{"n_layer": 8, "d_model": 128, "n_experts": 48, "experts_per_token": 3, "d_expert": 32, "d_shared_expert": 128, "activation": "squared_relu", "moe_layers": [1, 3, 5, 7], "router_score": "softmax", "normalize_top_k": false, "routed_scale": 5.06, "balance_loss": 0.00305, "balance_bias": false, "router_z_loss": 0.001, "n_groups": 8, "groups_per_token": 4, "init_std_router": 0.0194, "lr_router": 0.000912, "vocab_size": 2048, "norm": "rmsnorm", "norm_eps": 1e-06, "tie_embeddings": "early", "optimizer": "soap_variant", "lr": 0.00807, "grad_clip": 2.0, "batch_tokens": [65536, 131072, 196608], "seq_len": 256, "train_tokens": 815800000, "steps": 6485, "dataset": "wikipedia_en"}
Below are experts of layer 5 (counted from 0) of a mixture-of-experts language model. Rows are named router (the router's row for the expert), up (a neuron's input weights, with its number) and show model dimensions 0-127. Each number is 500 + 40 x the weight over its row's rms, rounded and kept within 0 to 999. Numbers have three digits each.
Before each expert's rows: "mostly gets" lists some tokens that are sent to it at least half of the time; "gets" lists some tokens that make up at least twice as much of what it gets as of all text. This comes from a sample of Wikipedia text that the model never trained on. Tokens count by the router's weight.

# expert 41
mostly gets: " B", " V", " S", " b", " J", " j"
gets: " S", " B", " M", "S", " s", " b"
router:439478463504503489526491494525533512538518563424482484534530479549491413452442514557462527476531519550507470508502561567455524530527503524489557476523535506534438510593571447550534522580575443478495462567451488462484516516476516485554474536517612476602512556486503480469546424545511485468474550457466440443505515493475476512501461536503495519571522499552480532523458501558457459496456
up8:528446519502422467562484521553495497477527487547494551506511497494483525494471423484476499549480501496512517482519488464427472442509530498543417497479463509469514494561525517517486526539571564493563468542464532528527456455496565556484536479471608551568514461643530567451496498526495432450511512504486480561462507506535524462486504445549450451543489485490453497503547485587594540489473
up9:526529542521447514501423496519465509497494484454602561504563603450521487563447546489527410481580497507453494464522463519477437535477431432492488447470474538570485483501491494517510568552478493492477534489523497542541521596517505490477462490478518470545492532535581531524480519486521551452502486536501450552516591542521499443576543495526511543426507475449548539522484484512481465426510
up10:534501460509553513512481439457438485490444525464529559484521529477484532518522530447532480562537480498502497489497554493462471474468482503530478520486508566535454528543464495585523494474515555502496543557554517479554609474565495502478517528409484588459558505545594404553509530494477570461500513469508454407478476537484565469477458462506565457501533538512430439518530488542517446538516
up11:517524459471537437568467460468544526534512517482426575550532463521464466529479437570512517490503586462512503528460522470442513508447451481454556469496484541504520460473548508553529501491443515500460540551529568524476457559462485534486449506525455563562555478543553515487487478528484471567459472514440446539464460495491493515493505474393552446548461476543399461542472456540458495438508
up12:470480517461528467437566534522530488497495441575525578504526462438523453448506446452504505512456420465490530490475515460487536520451499505560535532518563505495468598645466456490459510464527481483436505454500533531522421468520528548574484472531483459480541504543497483478470554422494547482513539508493483488586543523482553553431550488555517510526466481545477523530463487436521502508454

# expert 37
mostly gets: " −", "20", "^{", "_{", "19", "33"
gets: " ", ".", "20", "19", "0", "1"
router:508561493529530496556523512529526408526527478484496513483520454596489508410488524533492497504507519567438417473430463507426475526485531520502562451504521446541482430533558474513490513577554424500507502527491444443508525455483498523468516574506513487588528499459405454410511426552461487473503555559465475517507411492476481494492466462491528499543530530559511508453529539510509526484471
up19:471525454546455534513465462518568464472565454493526496493483519506421447501479471501541500408555554476512486547479481505478475390533522485558537522602529493568439461546436483482466436595506524475518424478487434479508485536538517533566491401567492477512508492470538542499478483485504538549505435519506496529537535539525445509500497471523510580555514483505502458495479502549487597500499
up20:435470465562489592528490506496517521486486417523526508435431505429564495446495518613532554531455513439535478517481535488448552481559436511531483462537525468493483511521489527402558521542585542464515543508509504498478535472536585519549536514548489419482434520480572521538534451499548433493491476491549570475508506478498557499545477495482484554513475527436532512514511544498511542537506
up21:465497455539542562499523466467480510574498546425509445539530499528581485533495512437468483448510499493515446481477469503507424465536446489525496547485426450498530452541461541524448453525511522441534477543528441472542481544507589542546499514533543501555560481534499399499507486467516462485551462507489487480534510508609503464500520523464524600508468446526508511525513588408441555486494
up22:562436458473472570537470485543523542456534461488567492531406442539487591525480485494584453508461528564464474496493519494481535462518533497508443467531565507494578581551438532546517468518521470420513473513533516477535479553537526523440463460506486388484475443554456524468547421543549545511512501484498476501457504515568475482506517466488499514471546477559508500438529502552536501507441
up23:539457434520491478549479534490433526538499441482496466389543457428481534451549451479530525481542487472526556465412492521474461561520445524529514514493463500465472439505494488473553534512416515484531477539496508431453468513503502487429577493520493549523546467535493470488569487522540532465467540462540479505536572498523476434523509543497475474535502551534407545556510454464480473384459

# expert 16
mostly gets: "ug", "og", "í", "ag", "ael", "iel"
gets: "ag", "i", "an", "a", "g", "og"
router:431541491533533444556546504516503514456545575494484512507525469505488544484512552495535519464464549525510455476410541588488395548489542503430520470537537469536464461500512520527550491496529412460476482557456487421498543473466484523534458544480539477528496478597525493470544506519417464486447543506506476477491412478411527528461521435571558465529554566480515499476472484535512491488478
up3:446510562555446504528547483502497489469488519524496553528533452444568534472515464565488515494518513457645499471545450512460521513482423519433506491449472447482439436532532512509500455481460468480496532442599500449490519467476451488522488557513536521482527461456482449539431532484441476527550481481537489428450491425501466479550486382449496498506537509503456460483474430534473509487520
up4:512530465496569496452539484547555467493489532463456594466475479515527583579456485567539577469511522519499433509446550501497498460536509487509495457529492479547470525522471524446440406491512430458618512461481502535502448510465468451491527553487510458443452501438516480461410451586529457532511479504469491515480402501529502490554499452493471457546541447471487455522510533476469496512505
up5:482501492475501508485563465571528520512558516483556491439495477495459558508573485455478531562533488561555471557440452515496507567415496489429470507523502522553530529501466444469420567513520532463451414533534542452482550429508479482479503520446552460534472544467510539497518571470456533525503510530543485521469447546464481523449492510499486512493505559538493433481438428462584537473410
up6:482519536482541538509522458544458521500471465472506513456473582437507458524489474535542524492468451502430470497524568539487539494612573527477498536476478462458535443522598472448452470485515509488558443454527471544501520482478531502535461506476598455520446546514430466521543564475522499512453540519457518460470476501516482490535580492530490390530451478490444517541534544418562459511531
up7:573511497534465496490577506532560451538475514468592497458557490563467503551512484487518483458530517517431544499563499535485513508496454467540486475488466543482458477507574494433556455533492495521393433555496484443474467486424539569537409504598487487544424448504498456479452513523438479517468515517513499513514531482420451518469448528480540520499482489550550514491503493557477444472570

# expert 28
mostly gets: "son", " James", " As", "les", "ps", "ians"
gets: "s", "es", "as", "in", "ers", "en"
router:469571484461544458480585581544521478463535594457481596453525507504464541500514546533517543500475566510519467492480536509515528486500540530425493495516526418567505397487489484515546554476506477447475401510477481499556529519437547522554489561512571439511543543458485441449518485489476490493436542500482518513538451430464510505548518446479527492518564519476465514457436515462484463483497
up2:472493430503527560506518525461504462526512551499548436512502515454445450474460481434489464558426493447526517463523446542407566464494550505445541524502475475539436546500522458471422493562479574578535512512515449515505537475615477534561494503493538486494541505416512546508516450498445518487462555553527484540482471503511504454470501473556442567480504498512529474586576492510464503510458
up3:525548493465525500472538577496539512460509538495479489460527480446514585556482489516517605553476451523470458468552434526519468586463486535496417456446497494487410458482514479480513513544430457503510527494580537461432532515486465561536493493467479447479449540480516461447506483536552544528530486490599481462475490535469485547462473429513461499550498446568521550552540501533542525447552
up4:566481468505497577497389487539513551535460552465603506478506497540499464533468495524516545502467503552510446407540505457506531503500528508477522546518458471500527507558486564479435460514462424485492548495419559455488423536482498495508432519453547520507451524498445477463500496489511473555475447529535437543448431479555536456499469478440507522449529416478578537466508465511500445546499
up5:602468454517461494592509472586480462537541536533507517525525543469519563503563538468487470565561451525459447484497517546520434483470514580545507581501459527451470602469474538490494508416486454479504491480484517520510463537440519470514475542515523484502438502479490533491479465440517490409469521541506454508544510530541444502488485477521489544536536535446581596452508558551487522517489
up6:484539579476516447469533491420508534526538423504488496465546510547526482483467572494427417491438590494479464493448533522528457502531505542538510521455423481507525437422506502584508498458521487433453492546538536580464473452525545521467548504495463521562509477557504515544520519544449523514561434449456466479497454505552507452467487540521513521501562452519513472528476454440571517448531

# expert 40
mostly gets: " on", " in", "In", " for", " after", " over"
gets: " in", " on", " to", " of", " for", " at"
router:442495471526525480518526571527588480466557557488451548452437429550462522528512550544442499480497573477494496446495480531516474509490539516477491513535587481552447480547477501540532527519512467492410458472461512476523539573460554466566525564493488460554521579482444433432489433511479460398499514536459520495520480457486462496538484426513491479510517488535490514495486454500496473409435
up8:450470485487562455480548472527447556470480393505397442574470494528525482511475471473535431469466494481490495525410474523525405518554526449415505506506443518509424555515476446510469449517504481504503503511577463484484476476509553522479473523443490486509568489465572498483466533445455461483523518469502508556603544525475535464535478477523534533535497525481556511504480550514502557408511
up9:488531547505523537427502490518502512408541496526514491479543483408530509543456507479481492503505482482474484551517566498488446535453489496492511545467433477492533500451488467502552505552495545500529474481492373469519405386548559519492455541459603555446447522579492494500526521497533477479497485442453463506437505522493475579553432526506460501442505506541507508420457541493506450525473
up10:461500480486492544507514506521503499542480517566509441574520512529494504639506418462560585492507563526518484492506536539491529482493574514480444486631470480515527543475580450471478545563435491456446539495415489466487515520493514467488498540457478546540507501474511487540481482467444454463484441518498548561491509498516419464475566484563466449522532485526452458466513499485517539526426
up11:509514544545510485520504438537445537448509531501464482531492517520553519494414487484480495524500495462572482524499498529465477530513515478543519513478528594555451502529539593483450443549522543516579554494549520517499539491464452503448507508488520522548456548511488476479508528462396531531504445515484545508371480558501485532534460542576472480434457581433515508586456526510451511510576
up12:533461505504532424557540503528479491461493503463507531483473532510496498454431427483544594503479512456505504562498549518557517531521508486543496503433449528497460523484497509523497445494610484530458450527540557466494414536467433486487400449523499483470526459497520562557519503487530521493545539476494481490461468512632574553472506550481532521481551576538483541445582528501473458530510

# expert 1
mostly gets: " R", " d", " N", " L", " n", " r"
gets: " L", " l", " R", " N", " n", " r"
router:432560399515499476509498482485524482536532510435485535487442460539507476445435502521466539524517493513525468541403523575433480586501507516531479459540508427528454504543549480543507543598587415460472493528494434487505533554491490509484489508520604499566508487468521498443527466541489510436495573515471473427547492487448475497503523457472530514565493544530464509494459433531501493499479
up8:461484456539523533413394503510484522499547497576555513551422484484447447510507523543505483478469507513537542493542565514530506489479499516471445448519548564439450463540530466502508478526474534485476447467578427498476487480509460498514457462455508399522466451496522420477500478531491453497529569432468431419567474479477512441493447527492603482509500433507496508509528436530487464493495
up9:481517519457547526509519507524500481487534496513526469503495564492559556499495472596518494532582503504556562519471423488535535450550573513534468518499511510501476462468470456497506586519464586441571471424501479449436583490492477444531507492411488494535432489451532480470550510558476447520464556493520510470479579492461548554438517536556559522460491486462515436460468548451481456465484
up10:547478495572463500511539497486487468448455465556523500568488456481453491509437495416567503470501535475543560470493469495461484526535538489544566465450477493510510525538462588447500434562508438419511454497480526455464461532503542577546455504547416535508501498489536470545507474487504536505514503530499472573500593455558537401548447501557502480450496531404491541493475504476532522493453
up11:518535549546538500471542502479408505466542537460512484519476503564451512430449532472450491449489484517541462553519476570457487516545466501479457446563450547513525458483528448503453573481534433507494519533522541547428466522529591510480448532429531501603468519578482456566577524569508535493525424482523449459485553496539486475515487575492515470502463479540546509537497493453521477528470
up12:589500517517497448433538496521490480530538472455494560491487444535521495493481470456508497476504439485511474477456470465498472499518496513477415536390422492486453469564559503559454487536562500503503409505519528450419484479480508482547508485457522580496538523551459454355478453593574478451518517486514519483491469549514525487549501475471534476554479517485461563547519485526539504452516

# expert 10
mostly gets: " work", " new", " film", " form", " play", " second"
gets: "ing", " first", "ound", " new", "ight", " second"
router:413516507538507491513527560508515477525532539522496500459446456534524531467449505511488478497537480540477451459473512488485449565445544531434556543589533504538410472591505451534558582500487430420465456506504462468529543527498496448590452512513520468498484497509463485493567513491439457461494535555489524491528518512474493534473455394545515465571514551543482573483484485436433498486500
up4:443574508499481501501463518536500523508467492479537499642481493506497578513504455544522588538496516454549535479488523478541513446536506498471499515525492483435502475457476545574501507504494426567486488547501448516467492522537532508474452474535516497495496512520464517582525472578460525483512443444441481452434564441542530480474449468430532384508498499508486396526435473437478525472523
up5:519463496511467476536506439552573503502558539555541514456478532501469509512526561463478484517432506474506494495587438508519564515598404530593430407487543535450488547549473531437483469495541504544509545466506517475537592476540524503510536453511506509438470483472438483582501469543503453561518492524456487539500481498494466520434492469467538504550529439531484552507502504489509496410451
up6:484465512519537426510561457519463536479530512477521492525490514510482482510575488525508458514500450549466552478516491472494474502475451462563473542495552476488526527564529493579506489500422376515521443535475472529483479487425486479622419516483565592452454506555445444448477496520557486573455458532552537482540561512493510532431511424503509516457503518514480484463541479460486462448508
up7:435535458515482538590459480474504562511548538430537519502501498556389537523473480581532491471549490472466566543529434429476439524470462522548459529458498489525542523499476556476494495547514506533499495478425470471426465467491493491463476459510485421452549462449529482480510484530445584522518422495476513459546524416546511525528428534503464531516550445484561518503437544498493467527500
up8:497443553446499493527508477438465481473509560461518377519510467511481552499522479498520546541533559428471526497519509510513503489515484481565494536501419510457476497598529551485562540476489477473477536508456567457466517530481467498429446537440482523516523413524482445535422481435473525577443440493542459538504535453487475523496483529479545556500524472541436585482503588489542500545529

# expert 44
mostly gets: "k", " Russ", " Dan", " post", "omb", "sk"
gets: "k", "b", "z", "id", "ad", "ak"
router:476502476503532541491548464604553446481508524477465501489479454512531504450434492551482453559484539485463512408448553533466511590499601467467534474529501455530430486506493446546536534488531469423511513513519455480493512564534532470537430568534465474493491502466462482471572478551487521436563531540524469494539447429477418484492483464521512520545533498491483599498417470488481503519535
up3:535507469460457511521548580533480553478423563466406509542458517460506550463443464505511496482510485484565528484457479544563497568528414508553471503544496557488467530567496542510547525484447514429514496516479474514452458572467498442490605510473497472529453520522548513502497512514430511486447442472488472472497459537500434496460529457476502568554522508552478474522435566444486516514597
up4:514508426483478536534470515567493499471481503552601502421466566457557538475554526471483517538504461516484504451459520517492519503466452485549517512478488495445476525574435403474449489452561439530515489490506553565487485457543513563498466444523476441504503495487474505489583457488463460445591525561454430498497432466501495451537459497525475493539539484483548505424444519471495457415533
up5:472495411478479417562537480491458495565558547449516423509487466474509482496451475505484506414549495450466556471500561533522500491565554503522445531461503447529560499499498426487619503511460495507468490490444528498507509458561471548515374523528485445542543560456582495530571540532507488507522488457455495566480504476536465483484544489495503485519580519469494533476534545471479518533467
up6:508460497535561527472577492484492494435531557493503519486522472469489495529499530478493408502554496525509424511490554495489490509399430554507508467497422529520467496502480405433615468440462497487503502531501453566477551469470469508539482536482501437480561378464484501490493467489500513434512541480446502531480529516489508485452516549566429579505471565518475488537440493445512535505451
up7:534459533561583510527494430506526577518504471481423476473540498413431545480512472573467510521455500527537429482520383480516514507580434513465456461485450427512439458553511498537494484534445471450566530572483507462494534538519473550523511489470521564505556437551509432479454500510483512552500458490487442536519516508485475457504515480534486495524497530577561468507501484456540561453501

# expert 13
mostly gets: ".\"", "\".", ").", " century", "!", "?"
gets: ".", ")", "19", "24", "14", "21"
router:505517493557522519499539538580497417519598520499450511487475430599548429394457530554490508511513476516435459501453493482439477500448533511450527490533486481555468404538526485532488479552545468485492439501487494456526562458452549518520509579515513465517562572470490510459531499533448468482549543499528515507492422481464476517502505449505562480514565515566506494468464526509424539510533
up25:454517455579484470439516531526521455485555494463468479510446511435495489503489436487517514413541514510476463457537452517514515497462455456539510549442461424556430550491527421465490503500489530514441444447507548436546561432450493427476530409513490518490528443488510469489493404450494556456483485488446547470513458482533429488521442523551531529551517513576482472569472521496479510487469
up26:525449520482526558557517438489575505461503514527488480482541476492548492493502503491462499500467521498551564523501485560553532560412442507532479521510475511442495457551525544483522479530464533583544529524526467516537509530507438527458496539524499558523495554549482399423491565509521435526537399497472476491513478545379538495532521511519442447445474411445511477496395509482506500486491
up27:470520524517454509476535499511484493552469474522431519523480558455497448422423514532463479589490489475470540483569518599519547465512552543459413506500488509504531539538526526494522486474485401440487512525528457535414525495535515507496528434497509502532500516495514493464546518530498488551534573561382428491548523479520444547500477521535515540519463543417448526448518449463486576515464
up28:491448524488496455607490463552455495480545504465608477434596440525495563414494448491435521548455481469492613484507472519489535492491525484540485473437530476503496485506505488469499500426469499476524549527427525547478485529518528514485510557454543504490457539451525523528483456512473522439472488532556521536487514486518509526525567532513391467535496484580432526499516600482499507514470
up29:539506473463534551460530461522431489487518496479532425551438479452442523475537452561398460484521497490461500486520493541455481497541523537491446438514521430516545523466481469462477475449537458485443419552505439486562501457437480544544504525538511532440534497380436526485541515525493467463477460522503502530501546535488468471478449496580497550543483518493486568522446511502587454573534

# expert 47
mostly gets: " and", "),", "\",", " &", " including", " which"
gets: ",", " and", " of", " |", "),", ":"
router:473500469536512525485572514531479448420543525486501525513484449592521487525474564554499537520489558572438447442499521517508489547474513511491520494522543475535470457517485464534512554561541519449431442483475523446563583561484559507497489554472466470528573572476455453423536492495494474477549493482473539437542442504480457480536475455500509513494553519574458496473427492552431477463418
up19:475482540508533503426548576464503474557558583485486466402488479580507513480554507466466488486548499453459453445533424528493529459503472525498493583458463480430502528530522543474567541462426539467502522490495585505556463477550470482507519512474480537421535481481482519501566538524541550525452516464442452505532451545442542442445514514499497444519528495535536475517563500467533537526575
up20:565481506560497441558484488534497532542540546453406514465572484341550494513479486518477524518508456523438528433525517478528528505454422443514517467465456534482493498473553535540496512463559503504504519443525537522486508522450518491526495519473481518502456479481534564448493537505388487539519507500487554496420527570495461489586498515470488506564501498489514555555446461522508506501404
up21:510484458428496482444497548441478468526509471489521543466517513436468416484471475400474549443524497521489551447498507552405559427521446578568597526450534537502542536518543558462557463476523457521478500436508495450544499502473516473464490487471484495443491524497463493498553499490434498484498560517506526446444486525575466521480500480491457482503464473501489616514540448478472452525561
up22:539425420445484528466477479516444598533494493489480540498548426533487481512542556549524450549579510451459515525504528453500432478497517512465557504446503450436515522544469513466527572519453471473565511512578446546466469511564520496534528516600528483531469493487565488425579511472481515543515534464438502509492544444460465526444586508471498522537540511514484504454489535527536539547490
up23:569547434480491541476464482543543463571517521505545507510494513447512509508450433544476568523439516512569525480566410548438574494521488462517495459497474519482523494547590519475547406529425449462517466555510495479461489577491489491461541444500511447608456493521577456492448449461506524535472478561502555543530544457508495480484555471535547467487494535499514448515539523489529520519519

# expert 2
mostly gets: " have", " has", " been", " would", " but", " not"
gets: " to", " for", " not", " that", "ed", "ly"
router:503497460578543497553564492523564487443549497447479575444447472555442494479484546563481481499484578508449529474479496504504454509466543572473456510536533505562430422522526512547542516499516458483415435447462478435556514593501574468527500532500465479521502560514421473467534453538477474433457518545484501474530471472440463519488467450486485452489534528543508509477444442490451486467502
up2:474463504537528572563462531533461495465496538532547504538493562474581487570509482540504468502578538480567450526454507464472467518525452453485517423471485459519562504430523469529535498471503490515500471534497516472589507479483585560541443441546470567537473578554483522475521492548481448549564477509522590524515491470597539519428470552471452486485512479499501517509499527504423458512446
up3:522465484536458550506493456435430554492473516457539520509478512412511507518502544520434467483482470490506446447521478555542512476573495460441502457493484448524583469488497488491554475468549477578415476477494491569493469451498566471520454446434459503466500608471468476618493494514422554543443460485522443527418480447460502445509478515511515491539467494472525478543520556497493521477493
up4:502483532473453511499491548550480511474461556484587433525412474488606461489497540455505475527549502516472554523541524549568537473556436464497525535463493546526510513492502406502512495537526451545474506478629498531569520536431442455514522510481509477432508524478486455474525506426553494471428487459495496464487444560535455459492475520522507473559527488480545574506440529565529476525505
up5:513465511449473492488493465480491503488475490496503509553497476573512586509506548456507563502515452561544442492517477464522464525490492546450459503527465513414563385541474532458551494493411467538453432561470459510461485560564476527455489544463475495543510517479598475495461464456507471496523427513474443511403528484456499567486537507492479502429483504498500454491516460423574446468451
up6:511538526487504560455522528518493455433527575478512507567490531517538536548540488464537523533474409510544510487552499444446517511499561538545488444421466509538536460513421532593469460444527482461545494511456522477573467498481480559507458422490491560465495555520468511532548575497572502583526558524495506478491484463498523537502543461435478518498573449481482543459553432521453491441512

# expert 15
mostly gets: " stud", " ar", " gr", " Ed", " Bar", " Par"
gets: "l", "ad", "h", "id", " stud", "r"
router:507505455508518502508575500591571459524504556501440513540483424531519487458500446513440522563487501501478527470442499551490420539446509496467552473523554480516431456497533468562550515496519521512500492464505522454532518531537519490495468501449478494524511495527536477507593462544421522418514513549528536486558458424494442385463510512513519553531525463485467533481441403521421539458474
up5:513413447553500502609544467567558541486502489465480549495469510492502493480477461421490513498486446483518493516536516506410488516498544484498473463471463501427462515502477487457485513486525404451482484454525546450536522511587582435483472539539456496474472490426520486511506519550453497393573554502510405478529474491465482477459510412497456526510489455430442489557524513466496469491488
up6:505456439512530476516531465591529542525521539525530500498463501509502508567452537559500412511459516512548505512535493528498533493485417569519482571491506453496498535502454464471531457591535488503411543501507522513472457494512456538580527505479536474503469526524421518490490578465554408433504541588560490518540529556536512442490579539489446445479500465493496472488486529502423514475580
up7:534523514553470452396506454479511520469527550422510474537462554474536536486482485516493534470503490510503474574537499511532472458544517495494526500464483530538454454518509454538537541465522473516529456534506538515512504450598406522525481519532613539514534468566460472471440499537425543526442470517467471482557584523530556505536505515464585433493507585497459488531512489479537521393498
up8:519429522572505557451461519483482499538574525472445559456447484512479504501469483394452482528437503464472511513495497503528507523469529473475465601533486495501468492496443468454484480502487467475449463541576417503457426443434487473507479506566555529534473463562507482432496461510501529481429504511504423470548480550532488525504593500487491469532468526394490433561493450518457483500462
up9:502511434550485454464476435559510498503535468480489455567479539505506550472557489472501461499431444526510510497580493505521484511486589459536520465441497513510531482509510525492590468545546507512464523525451459473586440415535421603476473508516471570552466461457513575482488498543417454553495505517456546504494565502463499484428565485511486541551479515504478549550468540454460544487487

# expert 39
mostly gets: "aj", "á", " Mo", "ü", "ö", " Sam"
gets: "h", "a", "u", "am", "an", "ah"
router:480526452471543515548531550617507458486486614485499511505548471494444454507455565492465477545465528557450458467425515585495430532460527479412488498568514469562478465530504476573537515517500404458497496521455496431544509508467516544538475525484548527504477579549480509500526499499438524474503566517530495538583429521446533510516506483502492510512550485496537490452478473553483447459492
up22:395477461465475479454587445415539571486505492411500529526534466534476447514489524495442509467514593540503472489481527498465551512539497473450458505470441481532552453494497482481503467541476496469476444473430549471535551488487524515530484497558516444471514461458509532496568500441492490440541501524410523473407517438518534472482525580553413578485467482502480477512477497462546489517538
up23:457461418456429443535495517486529514514441510526495539511527485470492488423476532472497548493560476551487531513566473486456517542547592447438479560497547510519505549587465533577451522438505535497518517567427517425548526551527474566531534497439529464465558480461539531478511535490549521529471507509449443525520482491530449495487529471442550443551486464481460540488442493549570536510448
up24:457523510529558505495452503578492459527496442505516563541506582508436523562484483519515423450476492524545468512526495523519556496488554510507503494503492471476523442516545575477514512517485439463595479476493486517547556510467519593490499609493532477454478424451540448429410467557545507515521532489534493479504577480509538493486526406512483536544503546492559550551531555506550511470439
up25:523483491522488495503530394539543484484463415491444507482465458504488514509493494523462522490447487447534430495518470429482505566461482558480549393554446477466596497506487525514417518445537525530500511518492485534443401464442541474544529511455557519526524534452549528457506558461434497532492524501499521490465464506465445509553515521522442536477538479553501550487404503414535525511543
up26:482482419498539539530511473498516500470525514530557490529441513483475537447562621490506451529509492555480525459543483512466447524525484481472458443501472469550486478561442484544484485448431450529481560546477495536534456462494477453536543487499463470416572463492429491511484458474424418582464592539522507551515468483452530423527466481500481528470541530474583536527452473477490556490496

# expert 33
mostly gets: "°N", "im", "″N", " Thom", " Austral", "ol"
gets: "im", "ol", "w", "am", "r", "h"
router:486576480475529416536530554651523492490544564509457507556552472524502515485477485504504572523461522490522474502445539517468451546463540531498549488516483433519511490583484475523587479539555478545464479517477496463581532515466454509464410591470522485545476468526537524470524524460440508504451473485483532454529507521541499459491451450508498474574486551514472551448467447521504546455456
up2:544508474492531490514505493586521460509504469550454405535518503477504482544452471517487482515509531515476502534513507519536505573462494575485590566576489442438549551481505437536470554488546452489511556521478494489486468532488497447562479462540506433472554536477481531527567494563481437535435474497508543511484498581516538405495495492519523401531454476461502476414508401489530447478496
up3:517568497539472428467393572532515457507452557492531603442537501547436470554464534481503480519516495441609502545539490455480523502563554449491513518505532533536596462507494453513503519477492504523465507477564486494543521437531526507577453562467546439517480475492450532502526468541446481462448456463532514488458571537560540549477514485523450509520506524484479507479494508448489478482418
up4:579535508521467414517495525524565485567493482504505558543578543484501496452480456525484508514477553527538460534503416581551560504485483502485472521495436528531485495465484544482584505503469446460530579484445501493505558461469530499477514475451453434535547545414479478505491536469469504556506469510523553434435548540478582470462498505523435476564445450526446494480518543504548436488563
up5:507426506447605478432502540567518475450534519565544486523535513483549467541502573495501551418420473496488594500483512424494499517539555485455509501484517497505493504474533458422485527533585495497502522514472518444484580503531412448524413567525531486529429531492496552460508458528502496508503446451433512430500495531488571524477507421485518503518525502474517451438476470501529465499494
up6:495473545509489509476488529464538467548513577442569549527453548452519500510463510466494467521524508472533511493486517463488455589456488534490566527495517570504470520608392538503501459501509501488484428477499524554404452486433478475463563513453547522568492480514541478475487484541489452477484533427516396515474500476543485530465550390524465474494496445511517535504576489418522509521510

# expert 18
mostly gets: " John", " Mc", " Mar", " Fran", " Bar", " San"
gets: " Mar", "er", "an", "a", "re", "ac"
router:466526518495500485510605523543560448475512550522514508501502444511516472500519527500479573512474598519457486507459551595519518505460528482436479487494539498491483401546500453562509552561517493475393429520434465500543591480469535561549467523469524491535528521497406494503509525465489466466539568507492475483566402471487487454495490541549571507529530474498467508510495474574521506479524
up3:479497463455466517531511504514449510459477563411479490384481510502522534558533474532494547506449495450515471490485525572547507475472560499512564494502474518500503508485533526526527477481532571513501499474542574471504577522523449592480458515579527462532543486552582495501470502458491440539480449528493488536530527462586542457472512641555502455521556451555470569473497504492485524460488
up4:495518501485551537526558548504528527518520575503492529485508374511502466524520492491475499489509447558551570561531541446544487486460500552423521469520485545495519537414468419488529507502539454518474524546558481507445513523579497511502549518484608481516474579452561517478420507594470507477463537489508523515481489482438552518455484486537510489448461439448492499451501458531513500495400
up5:516447499465540526523485424523492462490456533490500492539505518571441527533463451528506444477518534502545549431463497481502481378587484518526483505492492485442474426449531557565482449510505517518436465571490547467494485512427481511497541581484472533585530492434458517548459516475455481520443466457512481481457469399513510468486517526508519531491576485437555490461503492573452464540447
up6:568499519556527518498588453467543436588521523454483489480485531442479509498449497598536453504550479501510537505507479501491418508489453563511513419492521521428541505472498511469473522560506489540499479475504391463466517488437485536475497479479449460443475486501470490447631502482463465534488471493466481553514522452439572492464522477548451463581529526418515536510464503541475488450474
up7:558500472450523566490530458495508488464509473538543466490497507481503497478513465526536438526511479573431510513455506445408440516443605459505515582415413540494494477472512448559500452479458462527529450502507464474509483445506538513481446558501438509460495473506538539414480560480444446554523564525530498480471516445571441484444507573465458559509468488509493498575486484506475458500461

# expert 3
mostly gets: " years", " July", " February", " September", " November", " June"
gets: " to", " years", " year", " May", " October", " on"
router:473486520479506494589556566526547437455547541529507505534430434570488473461515562564467481537494556494459477541451498500488481470488565558488445514524543506573429440544542503525542528571522476487509472504501491457569536523462600481585497509508504479542541562537485458470512449542417429486535558498498533492514460465499522527529481489556492458489573482543430549468539501508485470470528
up2:541495498517450496500559450485475457479471557538500467490487473577412497472479459387540420507521531519569536523599448553487488489450537542421500425469424495508485440445482495531511436517483491515497496542478523479449472453487514514479524475455506461529494453474540422521492484550496503468491484483514468482526530492447589513399504507518400515434508550449453484486502505525538476454461
up3:521468393459500485565484475484501460465545573482577527509544559511519529488536562551425444583545541434534499530503549506493491512503507496472479526496498483493526499501557487572470483489572519483461514569464528534547491537500459439563520506501494486513431508496464449493435468445499528549448431539447530490570434572470520508422518508534498455471505531537529499433547496482422488514426
up4:557433500488516568526539505429503445479541531459541456399513513440507448503493542602490458461450523511458485498523559491536529481508509489448599559485462523463455484445489473518494527484505506510503458529486460569514521536487462445515468543460454469432485542536469473531451518529452481537506429509419509495495463605496510517463516459500507548580550547562475426481444491468472553481489
up5:553456505487535463498443471476509480485502459520484547508484546464521491430404501450487538557504518478471450465518545490506432473449518477549461459477548498393474482489510514524489523560452438520618467482488466527406445422439515475475495537563487434534407486501496487478512533510448509532451489488526454555535454450479488521471513482400480506550540513475495457482491561549452494554518
up6:529441427486434556495515573450560525533513542546478513493554479507547558515478514512526433520492470509457448493474515419484530414426518544474551559518486472539524442472539488489567485524447476497493516444509503509553491512555471520607511528558485490502535466568439572545541479471475435531499525505448478531459538576515435541503476482482534453568493482557518518471483452463487533559554